config.yaml
normalize_top_k: false
router_z_loss: 0.001
n_head: 2
norm_eps: 1e-05
rope_fraction: 1.0
init_std_up: 0.0419
beta1: 0.95
grad_clip: 2.0
Below are experts of layer 9 (counted from 0) of a mixture-of-experts language model. Rows are named router (the router's row for the expert), gate (a neuron's input weights, with its number), up (a neuron's input weights, with its number), down (a neuron's output weights, with its number) and show model dimensions 0-79. Each number is 500 + 25 x the weight over its row's rms, rounded and kept within 0 to 999. Numbers have three digits each.
Before each expert's rows: "gets" lists some tokens that make up at least twice as much of what it gets as of all text. This comes from a sample of Wikipedia text that the model never trained on. Tokens count by the router's weight.

# expert 5
gets: " the", "\n", " The", "\n\n", "'s", " of the"
router:488544494506478499479504506491462457483473449456502524506531510492539501506511503504518473451464512501507474492464480511483514490487528543530526520536513526498491497476494501511460522490520463529550492534526508519498490453501497470452493486
gate7:471482489522497539523486481495509441534501541494507490465511515489451527460495470515491471495474509484475485480506546514494471528537542465507514482493473530501481453492499485491469523441491481526502532459486519529434520494495522491487528520
up7:485487470524491515507492513502494509506475519553547487522552509493453518459517545529511476495476489452452516545501534484517511544524539508555495474514501520490502504492479481465498521429465450481526506496489521530498541499466522467503502482
down7:480477490492483459468482482503508516548484522491505515532539490566497503498537487475496481501512528519498474543512526487500501482529534484484504473490508478477517542529503468502440470443542486483505532531497525493450476520474478497499491507
gate8:543514496504506489496505492496497487469503531466520486523551463499563488517462493497537477498505507504526501544477526509465473482520521523454471577491504519545455470462468494532468492542535491500517538481500510501498505494499507495453505536
up8:502498503513509468554533529476490474514496474486500508514476508504460497486541486510506512443480488474522535507494470479487524480518532515501465510503541506501504488510496474496483490514521446486487541476513518483495496458514531503486516511
down8:496502555494476551515525496492538546529474533485511511527483511526467513494522509546496491459506522542509448495527491499508516500463515505513485446493440516500486501525497511501508486517506494560522512486505524493558457497465501444519434466
gate9:527485488522508531510507450508486506470451480534462502511467502550518524501458492461511436496518489536518486481485507504510494493548492539489452470493547471510511508477519494488479506441527494465495493495499505502507501529475490511503505464
up9:518485516475529479533503484460502507537526520485526506453487510501524522505478493490481469528475477489468475497426480536531461446510465533538522511518477539481542470483464478481475491510487515500469527484481496519526522511504490475539561567
down9:528515519530475496472478503485462501480458525465519451530468502523522518476481480482516475521519534503477465486515529527508544513493496512448497477502477467513536442500509502481476496502530510462517455520516483509477497507544479464490479512
gate10:500519514540469506527539504541487485504492527511469564519527510501499502474491516500543458538494537491506504494475538550505506508482504512514493453503510521487513512514517511542507474512521478510519479532531544513513535526507503461524512543
up10:484525473495517507525500515486503508468488508543511510478508503529517460522487480456493509503525497486479484556490469464513520497518536500501468513487476494565516467498484476527461459506492472518501529507486513506502496474486507564460514497
down10:455505516509493499492467481494485499507475528512482507501529486517515466508479532477538506522514527532485506494506459514514494507485501526505491477512475508545540518531478495529515473511524541506551487459485473523477539490469473453491451565
gate11:490490503509533495524540501558457525476507517483510489493493467481516467500485477481508504464454531528537491521465477526465515512522510494525515527512446472500538552522514519494553551463542491480490487529485495490474528522493517495507484492
up11:461525471509494524508509491518518505533500513526508474515508492459536537492490505491509547516520520502545473466489471483538486558543508507489521544497512518485474495507506523504501534485466468506477497471490514500490522491512523473495464544
down11:471529490487506504479520508484546514501493521475517519498483505497473509465474444491554498515499519552524527505498494484517538568474519523502510478499504484527510519523488459536467527460467525507507529510481497523466498530502473485477453531
gate12:497498512477497493516498499496451505483487525525501551494494498509497498425509443449481494491501510482536491523485527457468521506490500483505500508519498512493490494470493483531464475501499485496515495503482436513516474499521503479492526495
up12:440476471486494491532450502508456500515517499508493489529514521519534492481540542515422520488516521535466490465504480478489538538476455501518499483515532505515539508464501500507455505489522506501500505491488515498545500566507491464492474510
down12:494556512535504458462501480479532509498511496500473511484502480519492496470505530505532497534483523480476484493423467480498448476563523456473447539525463494524505509495475478465514490505525524484507495482496471500481508489458520448522503561
gate13:485508475514470443538526545479508522510466491480521519516492519532519488505488534497513502468484536481501521495502519482501538524511500499500441493518482525434480491508473485497477465475487489475496586489501512478530502486519510497454488519
up13:502530499452496539499496495510524521501550527511446492505481502457503473503509494504493493493535517528521486527510524475492525543456534516473518483534547494489508514503502527463516530469503508555521467525520520536506515498527507526506439483
down13:493520496517526504510478498495481526466457529495502494542546513483525522497494480514479450536516495506499490466474570497530526519500470500499483536499508525478465516492498527488551460514518487441497513515502492512464521508450506475499507422
gate14:521531506480499463475504467435516488482476489517486524495497457496481529479461492442440465479533477457504495478458508534451511471506498466501481478492465483478502494486468476488502482476523469502536524471501482499542515477512524474477442547
up14:480532499503522493488528480517503510508516502522478480494438532469540492534489460499507504492460495483533427503499506474450511467519468488553500501509492513480518503576550456494536514514496503498492520530485512525513460519541538527472518507
down14:468504483508515474530541477534482513496518433464494513492516553479524507494467514500456484493508553441504528489500523482524480454480534511456499478481493519480538476477452466538490469489482493511533515504470488480489484512499524517526488466

# expert 0
gets: "2", " | ", " |", "-", "1", "| "
router:473497514482487524465517486466490492450483463474493497529516434515483507524547458475514486478434488514561503480474471494461543493491508511499497480518521483512492529473477533519521532471527477507522467475535511514519520463527490485501460506
gate7:513473481507521482481530506452484551531523465463527437524528522517483518538473513507499486508520502509508489466514467484505509506519467482523512529513511475493481486470472508480493491490523483560536511477497491495463513484486562525470468490
up7:512516475480527501483488464497514488440514552520500487463549487535504498493501510513469487484501484484465481532533493511489459490507547514501483468466525481476482519480492469528501525506449485534513473438501522469508489516512473506511544491
down7:503491510512485502522493490467525506483503461510499508494497496491497519527547521523537523481484540488477468526510508479466490531541492505501522442503482509523476516511482512522494462520511447490471517518542538502511551499485479444525553558
gate8:455480480497508522524468505449491483512511508474511435514521486483481545495503477482492487486519530518507509504499520515474484482505465457488473488522513522516447536494496542512521474529477518472516463466521488536519458500484496475529455524
up8:470471508530474489463522529523488523471536506478451466521481522492462505497502517501531470519470506487513505497489489467464489524539478477511524460516485528508454500469464538494521462488466494498518471510459542525525467482497494507450450521
down8:467501494470514483503465466446468527528521521481518535501503484538488518501494520485507445469473506511532496469506492470517512532515532493462476546475487457504508552464501452498488472485493492529499495502460497500499537497500517504526497465
gate9:497493490499541490450496482496496506497517501502492461534476457473462489529461445501466503455512490516543514515506565468526544529475505507497501530481478510513473509457485465509474490476432486529570494506505526519496509487473521531463498547
up9:512429487498488537521471503494562515475473494491492492562501466495493497525472477559525518486503480477489476517522549544509491536470515494521477482508537535546471496458520497491477542529443485470525519494501499499540544472469511471518492499
down9:579511474470512554478540495547537476549480497519526503548522511510461516459471501499508501497458453490537487454478548516488507519430530512549472476480507537518490517539478464495509490489477514460500475491506477482491517477495479496490514527
gate10:551475511547455492505527488507474495504501451484496501512565492454530467525503482492529511477497495543520441499542494518503544531507486474468496536484488509518521475509477539489483491479493496466507510521498513505527495435527481460518474522
up10:526438524471476509504495474504496511554502488480507490492518483490512513474524471494493516520533504527519492545530494502502498545503497508460517530522505478483479493517528524520511492472499437487497490508541495482485518462542470515493505504
down10:472493522457498522486491519528515480523516496493513479489552485501550474507492491454498530511507505531510489570528511495498506472552474510497482506511493458497532462490516522493516473518519496499517491483512503497532505524478494473527493539
gate11:482525536508529508516503493466487476544507493447528517511490489516458458521506494477539471496462462466468474504526494510486455528536484513493502495539539479479440538524510490507501504496510493530483533478493499486493480482495490485490510525
up11:519500500527487494496544518535477532494471450489519546500547461495473509506517486485466475545473453506465460495503498520497502445504486516470519497464538474507557462534567502528543448513514525490506505529487535520503501494488515474505558521
down11:560501525497497518498513518508498516557482486485506505499516474482510498487557496501495505553513510495522484472502469492501525501503513533493534471479504484493506473512557494538500517515525503500500490494482488543487519519519493515500492561
gate12:480509604536497485506539574441552483520489556468526495519518474477498529516516449474535517504486491508521484495500498492478508493504485509489454498463522518504480484440483504490490499477503529523485509487467481475532512463468525475498480533
up12:496512479497523536483484450489520510461521508522475505515493567500504535527495488526488502535520519487486496471485538479524455511499483462473506516520457489487531517537504488469512484517484461490509470551522483543519485535492509495539498457
down12:451543490505534470499480488507496488520503466485498485495492478504503512517485514500462534534487525494480511478482465512500504521498523527489488516502474492459486483522461492509508497472549524493480529496528519496483530549528514515516482539
gate13:516473520528522495496513464468491535517514484489462506516484489486506495559492441522508466470533517552550543498522482503483555485491484555491497500469501494490513519472464489525510506481510489497493485431485487497513533474493455505551465482
up13:489532495494463495527485494510531531491518495485549504507511511525488529487491491463491531535470534490462466516538527478497484488504498418526519524538497537476499480519526501481500482497498491473469528575478522527513523497517570497479493523
down13:501489540500517491495527485472506514516485484503475509521481486509465496530490447496514446467512487523543556500485490522511540493482470568489488458458531477508522499458475523494507536478508499510516487429492517450495527536505472482539505471
gate14:493489554526481497534519496416414479475481569496495475541493490465454480500481503484460495486473491549529470537521502516483538497475461557507497507489478499510516537477494498523495511489469486488542481528494495479512475462484528472539455523
up14:528436511523515476496471454500461490494493537486449498483490504476478496527510540480495488499497499528458529572504541496507507500502489557527507505506517443514529538478470515541514498493483527534509473528493503479524485490532535497509469502
down14:490433497521495506530512457485489521508517481479526560493506511490500506511483512517512507457519466477529470523492549481500507532513527493486489503484475523492522515501530512515451485530503523507506491528502535480545497488508509491525492528

# expert 12
gets: " | ", "1", "–", "2", "0", "3"
router:469523488507463529444501497485505522493493457476473509484557497531496515522503465487504473480433521500520515485466452506504524465480491521508541513507548524460513494462458518496476529515513464549480489509504533526529478491499490477441468508
gate3:504526473539506496522502506510477533483494496469464532584515539482520473495468468505473501504528528516466496498522497496532543487493503492513522493504521490536516485461498520560466505523510492526441505530475532463495493491540509518449480462
up3:492499475502490508475482453485547494477549511507525520562498444512467497479482516549502520499508482531461496474467501436538441447497485530506498496540491489483477501537558499511539481501497530476551480470516477481470481504475522471458497511
down3:521522541501510522505496466485469503516494479520478504437502505494538434510481501467504491482473508453514527517487492505468487550498505496506489529488439496478501438517490498554500502504523499485491466496526519490505535482506476455545476511
gate4:485498509488451503530503516529502483511516502505494507506507513525533509509488506507509499514493504482517470482483495496475541513484554517564501499513525515479507511472512542443466487514535530495531504481457450502483447479508491485460494479
up4:498489453491494473492503488525520512500532512519526515551552558478477509534494493529497535498536519510486568475444482523502457497498495506520510497511542512514455501456539551488533541515488499495518489480539489481478531459491534537483564511
down4:492498483500485471495535527561481535524450491526503521493486510522489520534507436493490546481491478521535518496488516495509508528472475485499478471532531485485482502521541461513576491508551513492523505494503508481495445523530534473501531492
gate5:512487461495488470481532499518541486527454503477504527476477493492501523517503494459492473548458495520493505485487500513477510540493489530463509498479511493493522520461495442510517493538495482530496548505469522554544491485482455464520520523
up5:472463522485495474552513476501431478520486495505468492502500546498539517518531463516547516536545455510521509472506504505477495511519499484536537531505483489509514465520508505543466519458465526474505489513507516457504471511525549475502516438
down5:521470496501526490516496508515509517510521505484463481504484478516522464507500542495452564479495465483485452477475559475501474508519476514539546525512504527460467504465472508518503479513515477490510510478489504491495506522493469506444521543
gate6:455497460519522493535548524495514468517506468461442501507539482536499502502479504455517511521511522535511515489493533519542516498461520482530486496481507488479463514505477542486544432501510479552533501512467481480500483497495507472479471512
up6:500532537470541500520458463534479508456523519473526529494488472466494448471530503521482515479500487456513508489511466510469540504507490504452506496510498520544497487488505490506486514456476488494535480480492532501493507497565490504501517517
down6:498517496461509499495498558482522506492521473503491529537451506485536521520490461484520504493498464482514483484492472511500524478475459507456492527507559513540479513524509455514494524494501534482505513507499524539450474514503498527487473526
gate7:473484490553489500517474512462516510530531501555508511497498469506474480471521512515499466496481507476553475502488524568480469517501467482502497510484526435488488533497458528538498462512519504526517530526486510518520502513470528497469505550
up7:497539480483535506520499493534460503474501449496506542456508514496511501519506449495512514481519529523477521497515502535495514504487471522520476501469471498514461505501559498500469458504504532488455554477481474497457486458500477518511507544
down7:473468509484503464475520511448510499461489505451477539493494531501502479482443512501521486466512493502527494507470454510516491476507551499497498501472482509508491465505521531496460497505483499530550468513489552475489527504472463529506537454
gate8:499478486522474512455499496451501522484487490514498500492511429505467472489493481497515470529462472480517519457492492478530486498465455519535487544500481501520506526513482474510543467521540472489515523499464486513484541509508495512479478537
up8:478478503457479514517520471502520538485471538487510512481502472496493540505468498477499517552502533496518453497490499481482510499514505500518518485458422485511493526515522499497462473503492473520507514506498528487529534503522470455486486528
down8:488479460479498475520532503503492529546467522511508520538490521525512525493504475535536507465498507524476474476509527491478527520519489526517460518518494533527443505476501520478522492481544522512514509454487507531555504524529519464515495502
gate9:528443507508504493488495483522509526492476543456533482466500512473522475472523491559498496502493494560470490524513503525472477504520460492466505537490508492496508510503490520496520538484487540557520474527495515482467509509534486511516506492
up9:483505451510488470449545468480473490499531473470498491517468495493507543525522511453510495509523535486499498489511491491558545544460498485458498490517517536474486550487516513468518527549483473516460502494462497516503511505496511473496486487
down9:565525523462496460496437522474520500483498495502520484460478521503465494512519490540471484506474528500478539477493502470473503510516523511500522511477482492500525455500436509462540514499505499511486472489529487441532515518509474529516499479
gate10:527500519527478463504503491493533513511456466516501512535545533520471511531471506509516507488512533515487487482500492534513509539509518521558504512500539546521472490492491534506494468473499485539508514509545495436532481513489530491457490476
up10:485497450503484510515507529489515493521463514546494493535524515494497512540464523499515483494521512535488484515477458471508475526506512497542467500512497521519487522559488511473554510546484492489522542477525463456484491501513463490491509493
down10:534533479516452517477509460558516485504443501485515556479504505441501472512531551512501464527521514478485495475475506499481508547494514494543529525499509515498480506476501536520512496463520501473487502524470511480493515466486530509521553540

# expert 9
gets: ".", "\n\n", ",", " (", " ", ", and"
router:448543489496456468474500527478514501494474492457480528496534485503506491474511475493518507500476538533499481494486495502501527484487510516495551496555508503491502460494493540511481518455503478507544464509526486549517454502483494482483465464
gate7:526468454499482482480507504499501484522484510523484512519484510501522512448495480464502473493527473554477501467474489478514494480513493474498493484560468509508555484481549500464521462510472465556509466544475476443451507499532503461497485508
up7:469446461511468492513545496504486460505514525541520519508509475480540513491513527523458507462497557526577528487442494511480469515490464450512508458478490515493513488513497473529538486520513494466494458497485486508499501499493453522513521517
down7:526517503479478531515495496482514529472506523487502470466502473510533504468483533494493485540465507515511526481521488526471524463477522491466526511514486534487498531470516497527516507493498501566479531529456502500497488502480498522518487473
gate8:496496505470488521467469491480501485521501475522479507530504476535473495450551458477514543498505482511459471515490469488512500495521472489476490487505539486514521519518530537496522487451495483543512493510525474508493483543483547508481482468
up8:500452504478516512527497538543504537481450475518468501500482497542515502517491500536483545536494489535504486504472472515476563464530475503496515499516521540524484475529456490514515488466462523509479529515473547501526502484505522526474493500
down8:486474461474518508518484514509542501492488432526486515490510490556519528457467526483508511531512475507501505477500495489519524520505492536511496511505513486477502500490482526502508528516488528522480490469468506521506480503501497553525455455
gate9:495498509508477471532520538467509502474516502510479480510508499539511478506502483490469525495463503506499525474477495489480481465538492501509491469556451503524540480466505518523472489528523471479491456510503467547505490489511538480483511468
up9:513470513483540510452456510554507537517464490514504484493513493478499533495477495529504474509480488485523480548472499555469466502484533477468531496491550509504473492506464508494542477478528499471553500477513499469524505465482484492532503504
down9:511493486520484500490472517533506524525510495496514514528530506505540481506514555527522473510515514471470486540439464520542544480503527481483493446513491487521484525478524459534480489513493516565499483532490490487492510512485475517518501575
gate10:562515480501537495498474457498509510499523517504520498493504463471493498510505521495482461506516482505509480516497532494483528502489498508488482453459495533506468492503517514505450483543517491543488507546475470524445525531496518473520439493
up10:541517478541527527502475525531475518471524485506516523454514539556490540495450466512495465545508486498539529523492486513522538487484512525476480487492473498494491493478467508480493513492543579459510526482499448499499530483512502501512479492
down10:462494517498497542468508490528502504519480509484451515489530521521484481482474530488431539515513472520500519479487481515453444515487478529498458510495534491490461521480510527505535488494505536521536502515523548481518483466506484511492465400
gate11:536492465507497497485519530504531519520487489538521530545497520464505488457482487499483439539521497484501489470443528491480477491521491499474494523503527465505500492489485517476479526518526474501525521486510454508509487513447520487483488530
up11:480469476477498500547507491532489465527537475483545520484527518513456482482515497468521466482492521499492523498474499487526491540526502502545482526455509523486499558493471462543533478514474510502493511538527471505482475481490521516552472502
down11:503482499514497531488491522527472476497508488503510508520513518500478521485477529545494470529455534489489518486502474490484530496526536514474497506485516486511529489492489530488491494498511485472481497478509484472515529553500516490467468568
gate12:472553529514482499497445492473500458502478516484512479446496484502507517459514502531502508478502532499497507501526462514517568516491467537530530506486505508521546501516516499527501435542538497502527529518520521566483509500482466500481443499
up12:486550495447487493477514501515522497491507504466458513431515505508448442544491486496525520466497529522499477487551452514505556482487462489500531506501502502481485496525504496557487457517482514543526548493482492537492477445489501511533483486
down12:505512500527488478479538456514463480496516524511468507528473497465524462483466496471522511481489496498459481498474519469502487526513549486525505498493465538501518545475498539505500485512506486509462554512498524527469506489452447468521505520
gate13:549486519520511487482521517528522547516492490506476514501503471464507547499524508507524458543503539475514494489503492535459541485540470499478510536487550547533472496496480496511499494477544451474517516461513482506530547486506521488485476457
up13:511463510501513453516506477509535545485504500484469525467513506463546559502516501492524483459508472545538482488518508465498531504493500469490498508477525485456481463502515476481483519511538474482486481500512490514574566499534501516456477504
down13:510511485494509441497460502463510531501519518559555455500540497540487482505534486510509551491505502501477505512534537489489477463464494501502498543510511486523516498489460554475465502452468498506464489513500486445439467555501442451492510478
gate14:484538503505531523506523443504503480529511547504522539500486493506514460561497522475525483504454528513482476501488508522495453478523503543501470520486484485521527497502490511492461459518471479515538447511497527523513507470504531472471535510
up14:504492450520487534519530521510468443519497481478478511473468493518530470546523488530490485517545503474472468513505516541510530448517495518497496488510533523503449493485480500516512532518506518467483506525549518511523521520467512502503468500
down14:518487520464508516550495521546459531501493497523491465539506511472509508469546522543515491492494488485493482467493526526464516488423493545457526476536489535531480485511508466515474491493500491470552479504482491518501476517528540502460478451

# expert 4
gets: "\n", "\n\n", " | ", " |", "| ", "|"
router:497550491487492539492500500500456506457487469457498495518524478539521491501537488473500462492457513471503517520507501510467505484468504529505520465497505486506484501493506521510490531498520460528496463492504536543490494457516492495488514510
gate3:532495498458522523563531490488483529490503489510505479514536522544501552512505496486464535511509507512469466485521519509495490473490492512491497499449469509471527478462486493467466472490518460500486522543497487513493483456454548455470501511
up3:471477492480540522510499478499476508504495457459477515485491489496485461498471516483479505507468485455458486509493484471482492471495480541490525488506513468479560489509486453517498477471455490484520489507512506480488531445500500482522484439
down3:517520484494495461514548495500477480528478502515481588485486550474483553481473489502510505496506515536505492491489560490493499537493497491508483490495506511475542551490481475495501493489513493537485519462497468493493487516486472497491459575
gate4:499535511509517515505484518504445493488545516500502475556534491515560523501536487539490449462485519500506499535557490527524533479503492511485451521465480522453502455491522502497498473500480498549507506523441478483469527508524507476476494548
up4:531475513541552536463513468510477527482469515507518508519526481512476496504489510478532502535525521484471532504431494490488472515486494462513530493518537512524474492502487503491520461520541487528494469503499528517486499493522520527512544485
down4:496531473510542559484508510541468480497487471469518527505478527518504514530516515486497505491489491536486495464476490485495478499533509480551540491491512524498511437539515518489485503542522497469536485497459465502515426485507510478536508518
gate5:447492478499493550545503502507492503487477515573468498530511502492539467536517529483443507505513514480435534474497472468490470470477508466518448460524491500539505483490514519479520489493522461499497493522466509527527498512505506453493514567
up5:491500543463514507484502481546523458488560511455481467505505516476538517488497519497527539500504552511487539510481471483485460452516477499509471490469546501511496495462505518488499467497484493533525491484542488511536450556532502510486473492
down5:543500531464516497553506531484506535564492527470512507534524475484508496515466505524522497491510507518519534485466486519520503458480498509502501460459520526495489499459561517460544501442542506484476453491527471506504498506522524488444500471
gate6:506482477508487539519473487477453525489492503502499456501523475529498511454519474520519522517480493491513524569507503484461490501516484537544529521465492494478506495482492498489517471489543454500451490509464500533517531514474512512495464490
up6:530509528476528489502477499484491529574478477488522501505481512514491542535482505542496529496497486509503456509499464532478530500527464467516505484507503462472518526519515481475463489507518520476519522501554497478470503459515528500499481505
down6:516512535494539494484481560474486533507470518494504506487511524464518497499480532533465454466485536557518500473486477530491497529511527535519515495485517510450535497495511491485491465469447497518493503536518464540474512500497494522498548486
gate7:462512538510489531516474576553461497473550467503525429507518480518527516479531522518489530490489464483510489472519512551477512502540508501486550497502468483512502529489491505564511458464518477492486498516484481529484490458487519522519503500
up7:467480480433488528484526452501518481526459461545516526484537480527488488490500493496566483503487495496503502545503530495532488499511497524471522509491497527530438517544500502492524515440518505495538511505553458481488499508530509479498508536
down7:477485531519510526494472527439496456487483502533504501501479491482561474497474502500494561527489477558556490526457497501496462470504489491514545479514476477517489479542474479519487508501484505533522508512465451543532548535501487499473444516
gate8:526501531476510465537499489468500489526504555460475482504517456517456512487486521530478489507491508502509524508453491484511493477467498478523505508505537500548535514538488486517468491514502448540507533502502517507509507527490516442486482495
up8:532479482539510490566525558517430520477501535512502464496489490526492459481522496481512496487513530512478470537451545508519481544494521469489534454504498495522545499483480511495519471517486476509497475525493513495493468516533490514458484559
down8:503534502456492503538505508481474511476503515478499500489482475485535536481478501501493489505504475519472512478490487537523510482488528474516464505479511529517501546491501504541526517460474506501485547423504451528500446541515525498497475473
gate9:478483502509504508479459480541495499506528484490493491472510496510480482497537502502512420530433459504490513536454516476527494477512455510471498515474504508512501481481526525521505518506483491508534498523472518529505499503554495524534523568
up9:500497484520494518521472508486491562501447541476495494507483471487491477536485536531489476515531540509509455524529513527529503523502503458500515456500513523453463510476528498502518502504542491470504555504504512524486510522479522504533462511
down9:526476492519544538472469521480489511552505547477552511492480481519485528488542551482485467504477471539548471505494500481501461488493450536487534502507464468480508499458468467462521502489521487433482515478500499495488488513482467511457492515
gate10:506536477478476530524517490513471512481494502495467497500554521474555451478485499492508472529521526518497471542501510489512496468473551516471512485502508514501516484498532510507490490501531467465501496443473483507455483478504536497454512529
up10:514510454491485496493500492503472508495477543510475459490495526469507467468499482536481529475460507478511508501448479516511481539526515520520486503517558466460493526548469468529523469488457499520480532491488526479505488480461490426488470510
down10:507517493522491478527528483484515488511513479507503497497480487485485490455513533476510485518510542461498466538518493513519474459496499502458477478516476509495535492518511513532484462472514521509500449486477467484443474475463471445492506546

# expert 3
gets: "\n\n", "\n", "==", "===", "ation", " =="
router:473526485517495506523489511487463492451488461455495476521498490527496482529529500498499496470474508463482486471490475480454509504494504508518498465522532465501499509539498580513481510510525479551526482524534520509507506473512483474486509513
gate3:490525526511501487495512554478519492465523499550510448505502482517504491502499514524502515555503505509527486476525488541467501478505506479551519456523496501453501495472523506506473478538492504555554482514528516488541485494483534476471531508
up3:524524517516500517502508460534489465540503489493488496539478540523486490473551471459484505496494513441435492524502453470535512519469517568512469532469503504502477536477501475546466468507510446456515503504511512502498484504503489522497478552
down3:502540487508490548516507509494500522469503499533479466485506503490457491512492508543510490516468472516475540499467486491483488446506549472516470495467487515520485482487452530518528553458467490509529515522514483546498472556494467530481471508
gate4:478504475484463472505511436512453494496492525493519491542533464474499491519500487510451448517493482553503478493518505505549494527515495485525531485461494499464513499488513534538444528533489516530524488558493529488519497532469505527490523516
up4:519458500525484508513460504543482504482444487544510482504518491520467482461500474481451492493525497525506498509491492482543509456516544527558514476531527513526501495501468487550498504544510499489464504512480470500523532506457513504517500482
down4:452515476483471537496485525451471495493542525521532488518508499511497485513506528473483523470539500510501520494471514526478493490484501463521484463529531505489509521463484517488493534476495473503501520517481491467511483516505517507486512526
gate5:480466527533488494538464490521477472495511512498521490504508527514477497507479510554473445538482511520516511497508462481472488489492495482523492458494536495478495515497474487471519514512482526474520480511530520501500473436501498542488487492
up5:527519483521515533499544489461459500520501551526466491412484503510458493464487474513484506506473494505539502545536485511498489500473515525480506494502487463522477478499508494448468496502521516534515489467520481489470491485448492474450493472
down5:520538462509542479526485509470531512531481473511494447491489485496475511538465512497476500479503476500502459530493490517525494538497459501536543481552514510507483512500483511517508555511564455518514500502457501466536519493498514498467480530
gate6:467506496535501493514517541462519543486496535472465505517471514525502525479455449484503533534499517464468494516495508515514470514486483510542500513522466480505506490502519512505509488500502485519516490522473490504500495536544499509511461515
up6:453532464449511502515488511477520467510482468522508514498495519438504458479444485524480487504493526586513484477491516468511505497454472464460526524517461470516545502511489514481505494492533553521519508515516481490456453492452481510493522470
down6:537515525527557440506461533547513526500508470505497529518533519477548483498473496542501499464502495545514514486519521500506483513435495479489484518523508493485495488478450471490502517492498506504493448514537514509481501492447540493536495500
gate7:527513485499487515518503470499506528538519510492507515534467467514501467512502475534512483485530514490477521494532516517521473512479494443511513430472534495510499501489468509511466514478490506496500496517534505559508560514523508499491511538
up7:526484481534503502474499463496480493518480497461487499527504525494500507523511515515474531450492511524466518501508467556518524526507520511478531503480518465537524516508523502490486519541516520494543503533483456474504463480468450577480495511
down7:504506543499495505473519468492479513518485497525469512484506528516547467473479485515503488511505532485460494505476457447503500544499476468465462476483491455464496495500492486542510458517509501540496519529496536493512527437445505471513469533
gate8:488499457512493501479492485504526520535495512491555497517546507541496446556499480484498458517562490515502476517451505465452512534484489478563507450483486483509502510497490488493450506498501524508512538514517511492483504520473500504512519520
up8:499500491528505467460510513522539514473500505502515556466524478534464492506499525455503485506540476492562534516430505512516512493525505508526502505499522481499502538567502505466481477496486519492481520547489452523514517464513515534520479491
down8:502490475523517480454519473568508541501514482442501522479517468473493521548511515546501459509505486506479500514498569497500526510465504526496457519520470483473538514492519525496507439504508548531488514477489533513451521509505478515476488465
gate9:454456498456523486510477504468466540503471538507462526514489523483533493465495524476497483496512579498549477513491488477478509508466517477536490533479506536527504498493437509495493472493489517524510530520486503460483515479485506509488504501
up9:513483474475471488466521522495534463516492485496474510488497519519515470524488501489509502481504470525544448519480527538525488515518496514475522501516464492481539499501514489512511450468511490507471486454468487483503470563539467533488509500
down9:449497471491524485502498491549502501490520516474492530529505556489504512499554496481487462492496483514507503524504459495523518502502500467463564476540472457503460469498501518534521491462469539474511482487506506525503445522512508512535496531
gate10:453485516506497520527495497478503501489500468495525491502462511488506485503551496529513501440522498494495491522484488465456463508535493518504449499514480539486496538502499540498488488528509501500472447460550514535519491475526547425469511515
up10:515474522527522546474480508503499510503508516513495445502479480452518517501468525498484523508489486526528484462533503474514475467508486486515491492506483484553490469525481455543559485510518486574471501510497471484520459522506511487479490497
down10:493498516515513478533529477495538530485510487512515509551467530557507500485523498509489513464511474524462491518487525489454518512541553525506504496537489472504499500492483479507539520468482508496451469510491500471507490483527494510472477511